Below are experts of layer 7 (counted from 0) of a mixture-of-experts language model. Rows are named down (a neuron's output weights, with its number) and show model dimensions 0-255. Each number is 128 + 32 x the weight over its row's rms, rounded and kept within 0 to 255.
Before each expert's rows: a language model's description of what the expert responds to. This comes from a sample of Wikipedia text that the model never trained on.

# expert 34
Description: Cell contents in sports schedules and stat tables: scores, W/L, zeros, state abbreviations, coordinates, and codes like MPC and JPL.
down3 [128 128 151 107 151  76 167  88  97 142 107 144 114 164 129 130 205 109 105  77 164 112 188  98 161 134 147  29 168  26 106 108 144 110 166 165 120  81 130 114 114  79 121  92 108 145 153 117 134  74 117 126 134 169 186 119 121 127 113 164 140  61 149  84 160 142  85  81 143 145 117 160 118 193 133  89  99 106 108 142 118 213 108  95 123 122 133 153 157 115 162 169 143 195 104 154 140 143 138 132 155 160 134 139 140 105 146 134 119 109 138 120 128 127 145 120 129 147 138 136 113 108 150 135 155 114 165 194  84 145  77 149 126 121 124  89 119  15 132 114  98 162 103 140 159 113 124 186 152 102 149 161  92  92 137 196 122 135 193 115 140 149  96 114 195 122 105 118 120 145 136 106  86 128 137  59 153 115 136 148  99 131 144 180 114 169 123 153  82 105 109 123 110 164 156 145 128 102 117 126 141 138 168 109 105 144 141  91 161  94 120 130 190 109 105 166 152 151 154 113 223 167 165 131 162 149 148 154  98 118 123 157 126 178 159 114 100 141 206 142 106 140 136 103 157  72  93 160 209 105 159  66 189 156 138 147]
down4 [123 111 112 125 140 122  76 157 137 127 155  74 128 135 116 184 101  98 111 101  89 153 125 139 183 106 103  97 107 132 151 162 130 120  87 182  88 158 148 144 132 133 117  73  90 178  72 220 146 137 123 176  83 156 151 150 127 123 118 127 141 132  84 140 152 161 175  88 131 161 117 148 161 109 119  84 189 193 106 142 124 122 105  93 166 167 154 165 136  68 150 144 106 141 164  85 127 169 141 142 152 169 126 168 116 124  83  94 101 133 123 131 157 144 129 130 127 179 113 136 117  96 160 102  87 117 124 119 112 128 153  86 131 121 126 149 129 132 110 138  67 100 174 130  56 135 154  77  67  95 152 131 124 151  76 194 155 176 181 165 107 150 101  91 129 134 189 136  83 142 202  80 121  96 169 116 108 147 167  37 144  69 121 112  97 121 155 203 162 153 153 178  90 146  93 118 140 153 121 163 144 151 172  98 135 116 136 119  76 117 112 101 121 175 124 113 115 109 134 181 144  80 137 184 126 142 214  96 104 175 117 169 124 165 110 145 155 177 120  54 156  70 110 141 151 103  88 184 131 109 137  89 167 131 154 164]
down5 [127 109 121 144 104 174 141 150 164 146 142 136 125 152  77  57 125 170 162  91 116 174 153 112 164 194 148 120 112 114 156 108  99  76 123 155 149 182 159 137  84 120 124  74  71 105  82 161 134 146  65 137 140 112 146 165 173 117 143 125 105 117 112 118 175 107  92 126 153 111  68 123 155 159  61 128 131 108 159 167  90  52 176 111 121 114 148  85  96 116 140 171 193 131 123  56 158 112 165 122 118  82 135 114 166 120 167 139  99 168 137 105 125 102  94 145 132  47 124 104 137 107 143  71 153 118 116  56 129  94 153  87 165  85 164 102 135 128 148 131  81 167  97 144 141 127  92  84 132 137  77 142 108  89  79 153 109 104 116 201  88 141 161 121 163 152 111 109 138  72 131 104  99 179 153 107 136 112 119 152 159 142  85 121 115 121 124 101 120  76 193 118 150 156  78 101 112 107 148 129  91 145 158 135 121 162  82 175 111 119 168 108 153  98 146 182 149  84  52 126 112 159 114 109 114 109 140 167 140 163 219 146 116  93 126  56 118 165 137 120  87 166 101 101  79 198 146  88  98 128  86 111  97 163 153 161]
down6 [139 108 114  93 140 164 167  71 162 114 114 114 163  88 124 146 137  98  90 188 137  98  97 123 116 105  78 157 159 138 172 128  77  81 101 140 193 114 155 129 114 120 139 133 152 121 110  90 134 154 128 164 175 114 100  60 137 136 131 206 127 159 119 118 105 153 143  88 129 140 155 153 154 118 142 124 150 120 136 122  80 147 119 152 154 133 150 144  92 193 140 127 202 121 116 121 161 161 113 100  97  99 175 134  98  81  86 147 155 109 121 106 150 102 106 124 185  78 109 115 121 152 188 134 144 103 194 130 111 141  90 177 204 145 121 134 137 118  42 109 141 165 155 138  64 142 118 117 103 113 141  64 169 103 196 112 151  87 128  91 127 153 139 131 140 162 155 163 151  75  42 113 134 116 132 165 137 141  77 152 110 142  68 138 139 135 119 137 190  80 158 134 104 161 188 177 130 160 164 107 182 113 121 119  97 167 137  61 100 141 129 141  93 121 109 131 123 120 125 124 134 117 105 101 167  68  95 101 123 114  98  74  79 123 102 146 204  46 145 136  82 172  86  41  60 152 112 113 150 138 117 158 111 173 125  99]
down7 [ 98 149 115 119  73 165 104 143 152  81  62  72 154 134 103 174 109 101 125 102 129  83 148 136 136 132 131  79 112 110 126 133 143 121 152 137  70 112 115 116  79 189 180  64 105 162 118 107  93 161 107 173 156 142 163 151 165 131  83 135 123  92 122 143 129 195 233 123  83 175 109 138 116  97 116 109  93 139 146 121  97  76  97 149 164  88 112 143 142 161 129 137 116 157  65 137 209 101 127 136 148 155  84 148 112 162 129 121 162 132 127 102 134 171 115 158 141 153 126  95 162 168 181 156 122 126 133 118  63 117 128 133 116 142  92  67 173 126 126 129 143 112 149 174 141 165  85 106 131 173 100 140  82  98 149 103 154 126 125  75  94 119 106 101 218 115 109 146 152 146  72 125  72 112 214 156 148  95 164 132  95 113 127 140 183 132 171 160 137 128 175 166 103 167 111 109 131 136 128 151 127 129 117  90 127 176  68 169  68 126 143 155 111 179  91 127 118 110  96  82 211 204 112 117 108 133 175 202 175 122 129 177  82 122 177 130 106 120 165 159 114 146 131 107 124 119 144 136 130  68 101  86 101 158 128 158]
down8 [149 168 134 105  64 125 105 131 126  91 123 141 127 136 108 168 139 150 129 144 122 113 183 191 131 107 115 139 140 107 124 148 160 101 173 204  82 100 127 112 170 135  70 197 129 142 113 118 135  90 140 165 153  63 158 129 210 129 142 196 116 130  95  58 183 138 122 149 108 105 156 139 145  77 130 155 126 233  96 153 171  90 159 190  89  94 138 154 101 140 203  86 108 150 155 149 175 170 115 160 131 166 115 122 147 144 150  91 165 151 132 132 144 105 179 184 137 141  73 124 110 159  90 181 119  74  51  94 144 153 100 161 137  87 143 101 159 166 104 160 125 110 121 114  89 130 132 113 138 125 142 158  93 146 114 151 118 127 110 109 123  92 125 156 111  90 162 120 145 165 119  79 115 133 143  75 145 174  66 134 131 134 151 106  66 155 155 168 107 112 121 152 179 161 126 116 145 133 169  59 161 161 135 156 155  96 134 168  79 124  84 104 160 118 143 126 162 148 141 141 172 144 144  86 118 145 154 116 107 180 173 167 148  53 123 154 186 179 132 134 112 132 135 114  97  74 115 103 137 172 130  51 106  83  92 130]
down9 [ 91 147  69 131  94 140  88 139 150  77  91  99 101  71 127 153 166 208 136 201 168 138 101  97  96  84  42 131 131 127  69 166 128 158 136 121  74 135 114 177 105 134 104  94 110 168 141 178  96  48  83 129 117 126 125 125  96 115 150 107 167 124 119 115 122 152  57 129  90  95 172 148  88 173  77 194 181 138  78 106  99 105 123 136 119  92 162 122 135 140 106 115 137 142 147 159 163 162 158 144 152 140 114 148 147 110 105 147 152 131 100 150 129 150 149 123 148 121 148 155 168 135  56 115 147 161 159 144 129 166 127 140  58  90 174  82 163 127 162 140 113 175 123 131  94  95  79 109 118 143 138 111 137 148 144 190 132 137 137  85  65 132 103 166  62 119  70  77 157 138 121  95 146 153 148 123 150 136 141 174  92  94  92  89 163 191 161 120 107 168 206  75 156 131 130 144 151 148 123 141 185 167  89 163 116 110 176 148 162 107 110 116 160 141 163  70 139 103 156 140 201 142 146 192 164 158  78 115 138 168 171 113 107 104 148 143 158 118 132 124 113 128 128 153 186 136 105  86 101 120 126 155 160  90 105 168]
down10 [107 148 143 144 108 140 111 149  72 159 106 113  97 134  69 128 141 132 171 124  57 124 147 123 155  55 101  50  90 154 129 149 215  71 120 176 122  83  72 124 158 143 135 175 118  87 116 140  84 148 131 148 133 133 165 116 140 103 165 193  51 106  87 105 114 142 119 145  98 117 100 102 156 140 130 129 123 109 158 171 149 131  86  87 170 158 157  88 153 161 153 190 145 183 138 105  80 150 123 134 104 131 129 124 113  86 176  66 119 134  86 133 180 156 122 104 124 144 114 142  79 155 129 182 138 122  77 159 188 135 174 129 183 108 152 145 151 141 123 163 134 177 196 119 122 104 130 121 147 149 106 153 168 208 117 143 103 151 116  80 201  88  68 122 196 140 114 189 122 107 156 123 121 135 157 100  94 143 151 155 105 173 113 109  86  87  75 109  97 107 102 126 173 125 165 149 148 132 110 136 119 141 112 113 141 141 135  61  71 117 129 147 129  99 108 133 132 116  56 140 197 167 140 133 111 163 172 105 123 118 155 110  99 133 157  98 146 123  91 136  85 158 118 127  96 127 192  69 121 104 185 165 193 164 135 111]

# expert 38
Description: Capital letters in acronyms, initials and call signs, such as the S in U.S., the G in MSG, FBI.
down0 [125 112 113  84 140 154 124 108 130 124 113 190 149  86 121 168 138 100 112 102 113 135  84 166  85 140 109 135 137  81  73 142 132 119  77 168  95 136 129 149 128 153 146 127  59 158 135 201 130 147 112 164 138 172 139  79 137 107 121 127 185 187  81 134  52 146 130 152 130  95 116 157 137 132 112 107  58  86 177 172 109 171  77 106  56 150 143 162 169 156 147 170 120  66 144 135  80 148 155 122 163 122 137  78 109 146 175 127 127 126 142 168 176 137 151 110 105  91 153 140  94  92 133 150 168 154  87 130 154 114 122 160 126 177 154 131 168 146 164  90 128 162 183 123 130  94 101 122 114  25 108 163 157  84 127 177 113 141  91 126 140  83 132 147 129 116 106 145 129 117 112 156 154 106  74 137 222 114  95 122 179 131 158 143 102 124 139 136 166 141 141 193 126 118 145 104 125 117 102 133 105  90 175 106 110 136 153 139 150  66 175 125 129 131  75 155 109 125 142 170 146 173 113 138 151  92 130 143 227  72 111 121  97 161  67 112  85 162  94 182  90 193 136 157 188 197 146 138 153 124 131 166  80  95 121 144]
down1 [114  76 151 103 208 114 152 119  93 123 144 145 143 123 162 164 204 122 100 183  90 120 107 172  98 100 106 143  41 159 125 153 129 187 126 126 116 123 112 153 133 140 122 121 162 121  99 130  85 150 171 167  54 150 102 109 150 167 106  93 166 149 137  58 157 175  83 157 118 172 178 194 190 180  91 191  35 174 128 119  83  95 198 106 100 163 130 116 165 192 131 132  90 101 141 167 101 121 134  77 132  75 157 107 124 144  99 146 105 154  66 200 133 104  76 138 116 127 132 144 164 169 170 184 123  98 163 116 179 117 154  98 118 206 103 141  85 155 110 130 147 119 121 123  87 146 179 142 159 144 117 110 136  87 100 141 111 141 135 147 131 111 103  82 116 106 165 182  97 115 159 140 188 116  84 123  81  98 156 110  61 115 136 131 153 141 117 132 122 165 107 114 117 110 114  97  66 116 130  99 103 106 134 120 121 108 119  86 160  93  97 129 134 115 111  89 160 113 121 119  86 100 111 177 123 134 135 169  92 145 171 165 125  80 158 113 117 143 132  63 117  78 144 137 125 145 112 125  62 114 107 113 134 159  89 123]
down2 [138 142  85 112 113 117 136 128 116 141 141  88 162  98 105 117  65  83  75 111 168 119  36  81 178 142 179 116 153 137 204 147 122 192 184 154 117  79 120 125 165 130 177 126 165 129 150 136  94 100  76 133  85 148 116 135 112 123  77 173 108 146  99 144 114  45 130 171 148 164 167 149 133 163 120 101 106  87  95 104  96 157 123 121 114 158 143 152 132  79  76 106 125  85  88 206 122  87 156 169 171 114 118 137 145 133 156 138 140 139 147  67  79 203 113 112 140 133 111  90 132 125 111 137 129 124 154 164 141 197 135  96  85 142 142 119 109  75  92  90 110 147 116 144 135  96 132 119 123 194 124 129 186 129 125  96 167 134 151 152 188 146 138 160 182 110 111 119  83 180 152 121 167 122 149 153 139 111 156 170 121  89 121 111  60  93  73 111 143 162  55 102 153 111 146  88 170 105 161  98 167 104 111 147 143 125 120 157 122 158 121 118 142  98 141 205  76 167 197 169 155 110 149  81 101 146 132 137 130 168 141 119 128 162 129 123 183 136  96 158  88 122  77 126  99 202 132 111 159 177 120 114 110 100  71 100]
down3 [ 85  74 116 114 194 170  61 161 115 165 169  93 123 118 117 124 154 196 112 107 176  75 161 115 154 159 173 135  94 109 138 150  78 124 117 126 132 163 155 116  79 169 136  95 105 127 138 114 156  90  95 138  80 137 108 142 124 119  85 166 124 108 102 115  92 142 132 163 137 155 128 171  99 108 134 132 174  96 188 151 116 147 136  92 145 165 120 129 118 120 170 112 163 148 123 155 160 190 120  70 108 163 123 137  94 101 141 130 146  58  90 147 117 151 145 188 119 188 129 139 111 138 132 176 153 122  86 153  86 107 115 138 167 124 126 103 200 114 124 141  86 129  90 189 103  74 131 155 117 181 131 102 146 142 131 160 161 176 111 119 115 103  73 127 137  88 120  98 182 141 175 123 122 101  56 104 100 117 154  98 143 150 189 165  24 138 128  78 116 126 127 135 115 124  86 118 169 126 131 130 108 135 111 106 194 108 137 116 100 179 107 152 167 141  56  67 132 125 161 120 185 101 122 112 104 157 147 132 130  95  72 145 171 132 188 126 166 120 120 178 169 146  96  76  86 149  55 117  98 171 117 106 205 113 171 186]
down4 [153  86 145 195 102 144 107 139 105 111 116 108 148 164 136  66  94 121 128 142 108 169 109  96  93 111 100  99 180 129  80 157 127 126 120 147 117 125  90 106  97 125 126  60 101 122 103 162 150 149  98 149 211 120 139 159 145 169 132 156 119 153 120 136 156 114 117  78 136 105  73 128 110  81  97  96 142 151 152 119 134 126 123 186  92 149 108 133 142 113 183 129  48  74  74 157 185 109 152  98 135  93 103 165 157 183  90  98 102 134 173  68 148  87 115 116 147 122 129 145 119 125 107 110 174 128 130 145 164 124 187 166 111 120  92 179  79  82 132 144 169  89  91 209 114 163 107 114  99 160 141 114 168 136 199 141 155 169  93 105 166 115  72 136 115  99 115 184  74  52 142  68 124 117 142 134 125  89 137 131 133 138 143 114 169 126 153 105 120 159 148 130  79  74 164  97  68 140  98 117  97 118 146 108  90  85  59 143 102  87  81 136 135 148 114  99  98 167 130  60 112  97  97 161 146 138  65 113 150 139 109  71 156  63 163 160  94 161 165  98 161 108 155 160 104 153  94 211 113 115  95 137 141 126 169 123]
down5 [ 99 139  88 189 118  99  91 134 169 150  84 129 135 140 112  93  91 139 102  94 137  78 148  72  55 171 140 132 155 133 164 129  55  85 143  91 120 130 142 140 140 156 109  88 105 117 118 171 181 115  96 108 138 180 141  98 132 173 109 137 100  85 132 183 182 129 146 138 109  91 187 169 122 136 109 130 135 159  96 147 203 127 150 127 175 166 155 115 200 134  94 143 135 132 163  94 122 118 118 138 129 159  85  96  52 103 119 109 108  89  65 151 171 137 110 148 115 136 139 120 164  67  96  86 112 148  87  75 105 150  42 158 109 138 116 119 153 188 110 170 121 160 118 132 136 132 146 113 147 173 164 102 151 113 172 119 194  75 169  85 157 103 103 162  82  80 109 154 161 155 125  90 141 186 132 115 143 132  93 104 162 103  63 101 190 127 114  90 137 155  91 110 120  83 137 127 146 156 157 123 111 133 145 188 124 100 153 157 130 118 132 149 116 179  98 160 102 111  87  72 184 224 104 125  75  89  93 121 129 157 155  68  78 128  89 108 107 124 132 163 152  72  89 102  84 102 124 136 166 113 114  94 133 141 131 116]
down6 [150 129 160 122 136 146 140 104 147 120 113 156 150 151 113 166 107 177 171 141 123 117 131 130 140 135 106 131  68 156 139 164 142 169 159 211  82 122 117 227 140 128  59  69 114 193 229 130  74 133 134  89 123 121 154 124 163 172 163 148 145 136 103 156 128 199 116 104  84  79 106 166 167 115  71 145  86 119 171 128 125 137 141 116  90 163  81 114 157 174 113 130 135 101 103  65 151 123 124 118 141  93  99 132  94 180 107 173 169 175 154 134 134 168 106 142 181 104 151 192 117 114  91 150 147  90 143  72 168 132 168 130 114 122 133 111  89 151 118 106 164 137 151 121 138  95 142 151 119 153 104 162 148 154 132 115 209 114 141 185 175 126 151 158 144 128 125 146 108 124  81 124 167 154 120  79  95 125 123  85 151 116 182 113 217 111 165  67 131  74 107 120 108 101 120  96 146 113 134 128 145 136 114  73 153 149 138  94 183  88  85 160 106 146 118 180 162 120 104  92  84 101 107 114 165 118 103  99 122 141 129  64 103 170  50 124 110 102 165 176 147  73 113 147 157 165 139  64 140  95 119 144 173 125 120 160]
down7 [194 131 136 197 144  52 128 135 146  88 110 137  85  95 115  88  91 117 122 131 168 125 135 123 110 106 156 160 136 117 145 118 123  74  78 124 178  79 201 137  91  89  81 136 138  86 127 101 182 157 179 135  97  95 118  60 116 155 171 139 167 120  80 137 185 156 155 107 153 183 171 117 149 110 171 106 105 146 120 133 193 136 101 154 117  51 185 119  95 102  95  69 199 144 158 136 140  55  77 103 121 152  99 136  93 130 125 139 127  97 136 118 145  97 152 117 155 168 195 129  85 115 139  77 131 140 117 181  83  77 111 133 132 113 133 126 137 124 121 177  86 119 151 122 122 121 134  90 159 135 162 162 122 105 149 151 136 147 106 157  87 181 147 122  74 162 155 124  98 122  79  93 111 151  81 135 184 104 150  99  88 169  90 157 133  77 144 111  99 152 126 107 101 144 112 194  96 153 141 122 102  82 150 103 140 142 119 109 134 161 132 125 142 179 120 136  97 144 180 238 101 161 134 129 201  87 138 140 142  96 151 124 122 147 147 126 113  62 116  48 141  87 154  44 124 141 131 162 127 140 132 129 119 139 107 131]

# expert 31
Description: Last word of multiword proper names: places and institutions (Street, River, School, Stadium, City), brands and people's surnames (Game Boy, Lita Ford).
down1 [152 140 131 144 143 156  94 122  92 127 121 121 135 200  82 182 100 115  87 141 118 123 186 104 121 136 148 169 190 118 177  79 159 162 118  55  84 130  97 145 124  76 170  96 136 123 138 113 174 154  72 159 188 142 123 132 144 117  71 169 116 117 158 128 161  94 195 128  97 154 147 118  88  84 172 109 128 154 109 122 166 111 110  93 126 106 173  92 196 124 212 213 130 102 142 120 151 110 135 147  93 151 112 154 143 104 219 165 152 123 134 146 116 104 175 232  78 121 142 205 146 111 161 136  84  86 108 148 109 119 140 144 126 127 120 126  84 100  72  89 140  98 136  81  80 151 129 142  92 127 108 179 108 146 128 163 153 106 188 126  90 136 155 136 125  81 136 195 141 146 110 158 123 121 113 110 126 150 112  93 207 148 124 154 127 148 150 113 145 116 133 107 135 113 117 105  84 176 112 115 125 143 182 134 166 152 109 125  95  90  90 105 123 117 124 116 126 122  99  50 180 130 181 115 121 187 157 121 118  96  65 115 118 127  68 121 169 110 170 134 131 174 167 143 121 132 182 125 151 108 135 113 135  61  83 126]
down2 [167 180  71 158 102 123 114  97 102 215 134  96 126 148 132 120  78 107 163 125 105 128 178  89  92 169 182 111 131 109 131  94 178 130 114 181 182 176  78  88 131  89 139 187 168 109 128  96 127 102 161 106 178 179 159 154 121 112 167 127 102 143 158 127  93  87 123 108 121 157 139 106  57 150 128 125  98  66 106 144  65 148  68 169 133 129 137 110  64 135 153 125  74 144 122  93 137 176 147 150  99 135 152  99 108 188 105 110 133 141 159 129  46 150 142 158 165 143 112  88 172 155 152 143 113  51 109 137 175 114 106 148 142 127 122 131  85  92 189 145 128  74 126  94  74 119 169 114 140 148  79 145  97 112 170 153 137 130 180 149 157 103 170 151 145 147  94 169  95 125 163 110 119 113 148 204 166 155 166 113 141 136  64 119 119 101  85 130 123 184 172 101 149 119 138 110 116 102  84 126 184  96 135 131 169 107 121  71  92 169  60 108 145 153 150 109 158 183 160  96 159 171 132 112 187 147 132 189 115 121  68 154 125 128 150 131 174 137 109 142  90 150 135 112 129 124 161 131  94 100 153 178  74 118 119 128]
down3 [ 99 126 107  74 140 118 166 192 191 105 175 101 110  39 126  92 133 110 165 130 152 131 109 205  96 141 111 109  70 115 135 142 120 169 142 159 154 178  80 131  95 103 158  77  98 154 118 133 148 107 139 146 128 117 152 124  89 156 160 117  99  89 124 165 159 114 112 119 189  69 140 145 161 157  76 160 155  84 144 111  70 114  89 157  62  89 108 153 109 150 117 118 140  74 129 159 106 104 129  92 182 127 119 127  95 111 132 174  88 142 146 118 121  75 113 147 141 162 130 119 143 106 154 117 133 116 202 152 116 105 163  64  85 102 130 190 151 106 154 137  64 120  76 162 103 145 180 174 118 150  95 145  88 148  95  70  83 199 102 152 114 136 128 149 144 118 170  98 162 152  97 159 160 171  67 133 140 114 146 106 100 146 172  69 119  80  94 184 121 107 155  66 168 112 116 142 152 133 112 176 122 155 125 126 113  72  33 146 197 142 123 100  88 138 122 114 152  87 116 115  73 139 141  97 123  77  90 130 111  83 152 188 110 151 168 147 113 141  92 120 137 127 106 142 176 117 146 171 141  91 137 146 128 167 100 154]
down4 [149 132 181 186 184 117 103  78 122 156 108 157  63 125 123 150 115 154 170 127 139  84 156 112 118  74 144 138 206 125 147 124 134 141 129 121 120 125 123 136  79 152  64  90  64 124 150  90 138 221  78 131 139 104 138 108 128 147  90 133 100 102 148 146 133 145 161 122 185 133 151 136 110 118 146  89 106  63 108  95 166  97  57 120 108 114 107 126 129 138 122 214 150 110 177 101 160 140 147 129  82 150 147 126 100 135 153 166  94 144  73 148 165  91 156 118 164  91  97 173 173 113 143  98 189 103  69 106 102 174 149 109 159  83 130 170 156  83 154 109 106 150 100 115 144 144 120 159 183 114  84 140 123  90 159 102 139 169 104 121 108 126  76  99 158  95 161 170 170 193 139 124 107 110 155 122  92 107 124 169 165 115 137 136 128 186 188 108  64  80 162  93 108 140 141 117 122  64 181 101  94 127 126  86 102 140  62  95 116 106 125 107  98 177  89 151  89 110 129  89 176  91 150  94 100 128 180  86 133 144 127 164 129 105 120 124 121  55 126 125 170 164  94 126 147  87 108 152 129 123 126 136 190  39 132 114]
down5 [193 136 134 143 162  93 151 126 105 135 118  95 197  88 131 154 126 146 133 114 148 130 138  55  91 170  97 183 136 146 114 113 198 118 145 142 190 126 128 143  96 143 111 134 128 106 121  21 141 148 125 130  95 151 221 172 125  93  87  71 116 153 128 118 111 118 146 177 142 135 126 102  96 123 106 123 117  89 146 120  89 120 117 145 154 110  69 147 150 105 137 172 137 153 203 104 199  73 114 147 140 135  90 139 112 148 114  76 143 141 113  79  79 109 198  95 155  70 140  70 122 123 169 104 124  98  79  88 128 129 121 117 126 142 132 187 120 148 135 236 120 129 192 135 156 154 119 152 108 152 142  76  82  93 128 105 163 123 139 148 101 148  74 122 118 150 120 138 136 146 117 123 132 129 146  47 166  92 129  48 101  93 129 163  79 138 130 119 137 126 165 184 117 114  96  52 135 129 114 148 176 157 127 146 145 182 157 102 101 100  99 119 159 146 168 146 128 163 109  87 159 133 130 128 134 182  92 130 184 165 115 197 159  96 137 143 113 160 134 110 169 128  97 110  69 182 108 122 126 149  86 106 162 137 173  99]
down6 [103 108 128  57 142 144 132 179 167 133 140 111 183  83 160  91  90 118 122 219 151 107 167 129 153 136 112 112 124 122 127 157 153 142 159 114 147 140 149 100 109 120 113 142 168 180  66 149 164 113  88 167 103 141 136 106 138 100 147  56 208 100 106 115 207 115 126 102 107 146 160 177 164  63 120 139 114 108 121 113 136  86 128 136 143 107 131 146  55  88 110 140 150 133 171  66  65 141 136 129 126 134 179 155 105 144  92 114 111 113 102 106  92 114 131 110 158 111 114  99 113 115 101 160 126 140 158 159 108 175  93 133 179 118 131  79 157 207 110 127  89  29 177 102 111 147  74 110 134 142 137 130 165 130 102 103  96 110 156 143 184  95 118 114 122 183 114 113 127 170 147 149 116 140 122 201 119 104 117 186 126 225 107  64 170 102 125 129 128 167 118 155 106  80 115  82 150 113 125 155 109 137  90 161  96 100 101 131 144 149 162 135 130 121 126 129 145 119 115 195 166 136 173 132 190  88 112 157 122 118 182 143 138 194 115 118 200 129 114 182 116  71 136  77 157 143 167 106 143 132 166  73 107 141  96  85]
down7 [144 163 106 193 176 179 103  76 126 125 118 208 134 139 108 119  95 180  82  83 127 131 102 180 124 171 153 155 101  97 140 165 142  63 167 123 139  66 123 164 112  79 128 141 125 127  43 152  86 148 164 129 132 132 151 162  48 198 129 127 186 151 102 164 126 117 165 133  91 113 129  86 151 106 144 117  57  99 137 144 119 114 149 118  88 118 114  79 123 121 175 144 109 121 151  64  96 156  97 110 137 106 129 122 158 116 123 166 122 150  90 183 115 141 142 175  66 131 158 139 192 129 127 150  80 125 107 103 134 165 144 182 109 152 141 157 105 174 157 143  96 102 132 145 156 109  51 128 132 117 140 118 191 187 162 147 152 124  92 165 119 130 184  87  99 119 145 212 144  77 163 165  83 164 154  84  67 155 103 138 127 116 132 148 151 120 181 154  91  80 137 189 131 114 124  89  97  92 116  80  96 148 113 162 150  97 136 108 115 124 155 132  97 183 128 126 139 126 125  86  88 111 127 125 115 178  87 151 177  90 142  66 131  85 127 112 166  98  68 108 134 124  74 187 131 108 131 131  98  98 181 141 140 120 139 129]
down8 [123 166 154 188 157 125 143 120 166 170 142 123 158 106 128 153 114  97 174 141 154 112 146 107 171 153 126 120  98 139 107 179  88 136 145  37 154 154 112 133 194  91 140 151 117 131 144  84 178 179 179 128 134  99  95  88 137 139 111 101 119 127 138 158 141 175 123 140 176 142 146 105  82  80 163  89 117 167  59  97 125 177 125  90 145 108 206 154 165 138 138 105 111 128 133 116 133 179 116 118 101 107 109 116 146 147 158 122 120 146  73 163 131  26 121 114 105 125 170 135 142 110 123 148  92  90 102  34 129 140 142 166 197 159 104 177 110  82 118 172 130  98  37 120 134 115  68 157 156 148 165 106 105 163 103 123  95 137 108 172  95 152 156  89 170 122 121  96 113 132  72  50  99 140  79 150 161 145 105  82 114 107 118 176 140  83  64 149  64 157 102 109  91 169 111  71  98 134 103 126 111 103 116 167 111 136 116 108 138  99 160  96 145 173 139 143 120 170 143 141 111 150 199 132 163 161 132  64 134 125 121 129 171 112 157 163 121 138 135 101 181 106  99 173 188 177 155  99 135 139 174 107  88 131 133 128]